Experts of a small language model.
Size: width 160, vocabulary 11949, 28.5M parameters.
Experts: 80 experts in each of 7 layers, 96 SwiGLU neurons an expert, 2 picks a token, a softmax router.
Training: 454M tokens, 7548 steps.
Below are experts of layer 4 (counted from 0) of a mixture-of-experts language model. Rows are named router (the router's row for the expert) and show model dimensions 0-159. Each number is 500 + 25 x the weight over its row's rms, rounded and kept within 0 to 999. Numbers have three digits each.
After each expert's rows: "comes before" lists some tokens at least twice as common just after its tokens as in all text. This comes from a sample of Wikipedia text that the model never trained on. Tokens count by the router's weight.

# expert 79
router:532517486526530487496511493511515506483463537475534520485508477480478514504502518492531518479520472459475541519492498508542522545475502475452488489544504543523484512494495523559536526491444470498471513482535470484467482519526511468503495515503502541531477460491482468487492486523488507498510500514484523498523501467506503523509548512462576467527540479485508493524528506522406506547494470524486497507509507493536501513493506509469533469497474487456514517526483488527489489510528486
comes before: "1", "2", "0", "3", "4", "6"

# expert 20
router:497505496504527475489497496525514481482478514464513493466491491489460526516488550503526507511490483493467507503492477479498535525493459455473506456512521497517478474496490507511526557535404466514496528519546481467486503520513514461506473525493534507513466459472464500500488482566499524495504522508491547488510504487500484537515541501471557505535542451531523485495536514538472487530494483526490533485504492504510482501492482505482518478488438471475496459532529489523497501524520497
comes before: ".", " | ", " |", "; ", "% | ", ","

# expert 44
router:484498486528490490500480501547509510502465551475538494470507473492465540513486526495524543480511510477445517495494497489494541528501475503480487461530573512522492452478490518531481535514406494504500526502529474487496500512530513491483461557484509531490489489454493500499508488534515515482474524516491529476516518450501467495491528519495530479514531464520522473501537511510470509525487474523490542473494498503546501484499517448479515461516484484465545478511510475497490481525514490
comes before: "\n", "2", "1", " Jul", " Ph", " Ad"

# expert 58
router:511529493526505486478495501511493475504471558458543522467499463494474502488500545501552521497506501463482519553498521474546511541481482475467494506497524474519499458479495535523510500518436476508485504499545462478499513504542504480490510523506490535517486490469413493502523519541489508493506501525455525456521521436510492499504552520497543488518529449518524500502521509543465485511466474533520513508519502501524521504518492502507530482511473457468491503525506483495512506484493490
comes before: "| ", "|", "2", "1", "-", "The"

# expert 6
router:456488494521478466498486502532495450501477514499540525503493489486446536514475519518526510522520489488442493502492479484493526528502501495455508484527534504526473464475493524524508536535427477514505509528522484501464528516525540443486474507470509504507498465473489491462513486528514519479477520515489531444537510459508496515516539509486548493528518493505511489519524501540457481533496482533486518479516491497533479510510496468488514460504461469436512473531515490544488513533511479
comes before: " | ", "–", " |", "0", ".", ":"

# expert 61
router:488506486531494470498479497549519490476466529483523492463499473483445545510494534526550536482531516465472549502495491486523542513477496470462505473528537527524459466477464523545516538512444488512472537515540461457488510513517526491514508546489511524528504493478470502478524501525499509480482511511490523489524523443503485490516543529486540490537509469532531486507527527536477498524473468508502556479511506493502475496509488486482506480507483469458505511527517469512491491511518483
comes before: "-", "- ", "  -", "- S", "- M", "- P"

# expert 54
router:509534482531510472499479498513510478474498515497543495470483506508481509500450512525547507495511516501471508532489492505497530497476499468500489471567508518537471474448503534557509511523449463523499524523523473500469504483528504482508472520497522525497501479483469477488488485544494505517510537538467507477521554444509489523526549520475523470531543460515511464532532524528439495515484489510496544490485497511548485518516503491484489496491463515479531488534518477523459513529541500
comes before: "2", "1", "\n", "\n\n", "3", "4"

# expert 66
router:487499494510487493498491499523500488462457525506534497461508464490479508475488548533534524496502465464460512485522485498524531517493493481461510468512558540516484483470458518555518522502459454511494506523534460506501511522516497496491470528486499502510490474477446484474490514525493492506485502522486537460507499459525470502508537520473523510524523456501493484523545526541469502549489482520533545496494501478555477495511510459486519456463475498474542475502508467509458481513541479
comes before: "1", "2", "3", "4", "-", "5"

# expert 50
router:477510497514483466487465487534487456481455520469518501491495466485449542499451538499548516512552512464469531511506509492511521556479481470481500481516516500502495479460455521523522529506405502518479518510498458464467501491522547464485484508495515516532481486494454487476510499513516516493520512492468566481530524447482503503519541521485537494524502481499512516519511527522473493514488453518518529472513502495504486511538489491464511488484482493456512491507525480517473494500504502
comes before: "| ", "|", " | ", "|  |", "- ", "| S"

# expert 21
router:496504467521495484484475510530506464471458526498527495467518475474453536506489512508532537476517487479474517512501470487518522539490504467479522443522560524524463444455472523494496547541453475486502534509527483489466503497526518469493469532481535502502496470459465482474505499535501508508510508518483519484496525479505478492502523526483514495525521465509535464521546500540444517514473471543494544489499504499513469475474509480494516469483493489479526492522515471517463493533526462
comes before: "\n\n", " The", " He", " In ", " In", " This"

# expert 60
router:483510482545517489502494496564527475489483523469515493459475488505470526507457533506554514512516483498472522522516484488513527529466487459455491473510515496515476465456507529524520528542471464520502543504530443485479484536499536469473480515491543500521493488470461499492499491555496506479487530524453525510504498481502465535501540504469522494534534455517531484517530526544479465514481481522510521472503497500503476516508485498498515479495435503469513477523502476531495515532528493
comes before: "–", ",", ".", "th", " | ", " years"

# expert 36
router:514495501538484488492469522519493461492480550485491491498528497473456537501492505503533530478509490444470511508508499503524533538469504475467509501520543527519487465470496530529489493519454470535482503517529472459499499524515518494497466539484488508520476455467440500484522492559501510484500516513453515462504510480491491490515563511499577509525496458516520483520542524539464487518465495500498536488526504495518495487514473479504543505519436463472509506522495483508513484509510485
comes before: "–", ")", ".", "),", " |", " | "

# expert 30
router:471484493516483471506477499520496499477469534490555481488528485457471524520484539516520535512516476474457528514491475500524550522498471509462519468547539519504480460499488526543498510512423486520505512497506468497474514520526501472492481529473517530501499481483468481464501514515511519475487500506488531473524494459509487509493531519477528479520530455499516490522543519522433511547490476525485530491496502503540494505508491470488514455480451488456508484528512452524466514543520492
comes before: "1", "2", "0", "3", "4", "6"

# expert 53
router:488511474508502481495489493530512464464490529463549503500509477455448548519476531510538507490515496485493530510479486498502545535466496492477521479530533487501503489498489550498471497530433469534499525514528468489473525523516533467502483518478500509499493463471475470485524481514498502488488508522482525496539499442538450525520535522498552505543527466535546480498527501518457475514479463481511533491510486515514494494506489483499532449496464496457500498546519468516482503534501505
comes before: "\n", "\n\n", " MP", "oss | ", " £", " Mount"

# expert 26
router:492522472509472482500506489507517485486485532480505504479515517482443515491493506517524534468495484468495529520494492482512505500474494469493510471536568525532474490477455520537515535513480465527508505505548472472484510494528505503503482530504512531492508410463489510475516480547501498495499534532492528461509541469484491510522539509487534472502510488555495468518508505541451508529481465543508518497508479471522474486501485459482484465516449472487509488510493478534454526538528470
comes before: ".", " of", ",", " of the", " and", " was"

# expert 41
router:472511458513489465505464497516539468493475534475530514481522497474471542477472540495538541498500520496453506512512510511523520516475506467478501474533515494534484486471465531531491535512497470504500521505564504458448495487537508473492492504469514514531507480476451511480533498536497505495511528504490507476489503456517471562527546496501550498526507483507489477531531509520461493519462501536497555475515532493505494527509457487505500479490447479490499507529517490544470517519525466
comes before: ".", "s", " and", "ing", "s.", " of"

# expert 43
router:482509474487470487463466499517534456503469518475507482492503490468479516510471538519522527495522496477465512510484504510524528506487472483477519491512540509532461483473479537533515525492454491499457526535543469493458517507518508491504471530466499536523484479477429476500515515550484496486512497512471510499518481432522481519497537513473507477535536496504553470500537494539450491534481472522481519487496486517516494481499490476484516462486457461470535507543512498539456520506509501
comes before: "The", "==", "===", "In", "In ", "M"

# expert 67
router:454523518508488519476459481533490474490489555462519519464519480497462505520494516502554521476498501446465495508511480479523537540487475479499498502540513495494489468482454527544487521529429492541473515498535470462483497493507496480497490521504486540509483496482483483507522524561474516508506516519483548479516497462497479501528549506496538468518532478520518483504526507511461476532469452484506521503494466514527477500516479465457539490489478466491505498525511448507489502508537509
comes before: "\n", "-", "\n\n", "- ", "ary", "  -"

# expert 71
router:452503473515488492473491494501537444489458528454504493504480503474488531536455533526529513485530527465457515529512490491512530528492490481460537462507508496544470452476471532546483505490478499517498519538536464473472498489515508492519453523486508529505475451499449493490497496584515503482512505539478510476546489472492480521509543501486524488531513475510520492501513508518458489515465467506489530465500494521527502472506489497496538493479481448475511506520527482496474494507515485
comes before: "\n", "1", "\n\n", "'s", ", ", " is a"

# expert 76
router:461512492513493468490478520540522483499461527459558481498509480494473529529483536500509518478518520487440531515483504477501533513506474466467501471527536510541485482478496522546481501494447510501482510504539487478442515512550519484487478548480493528525495471463461489495498499521505499470494500523490514498519533449506485511496540502488533472526511491492508486524536526520432521534466467530465559461506493521517512490501489496466503486481478466453517484512500466510472510508501490
comes before: "1", "2", "-", "S.", "6", "ician"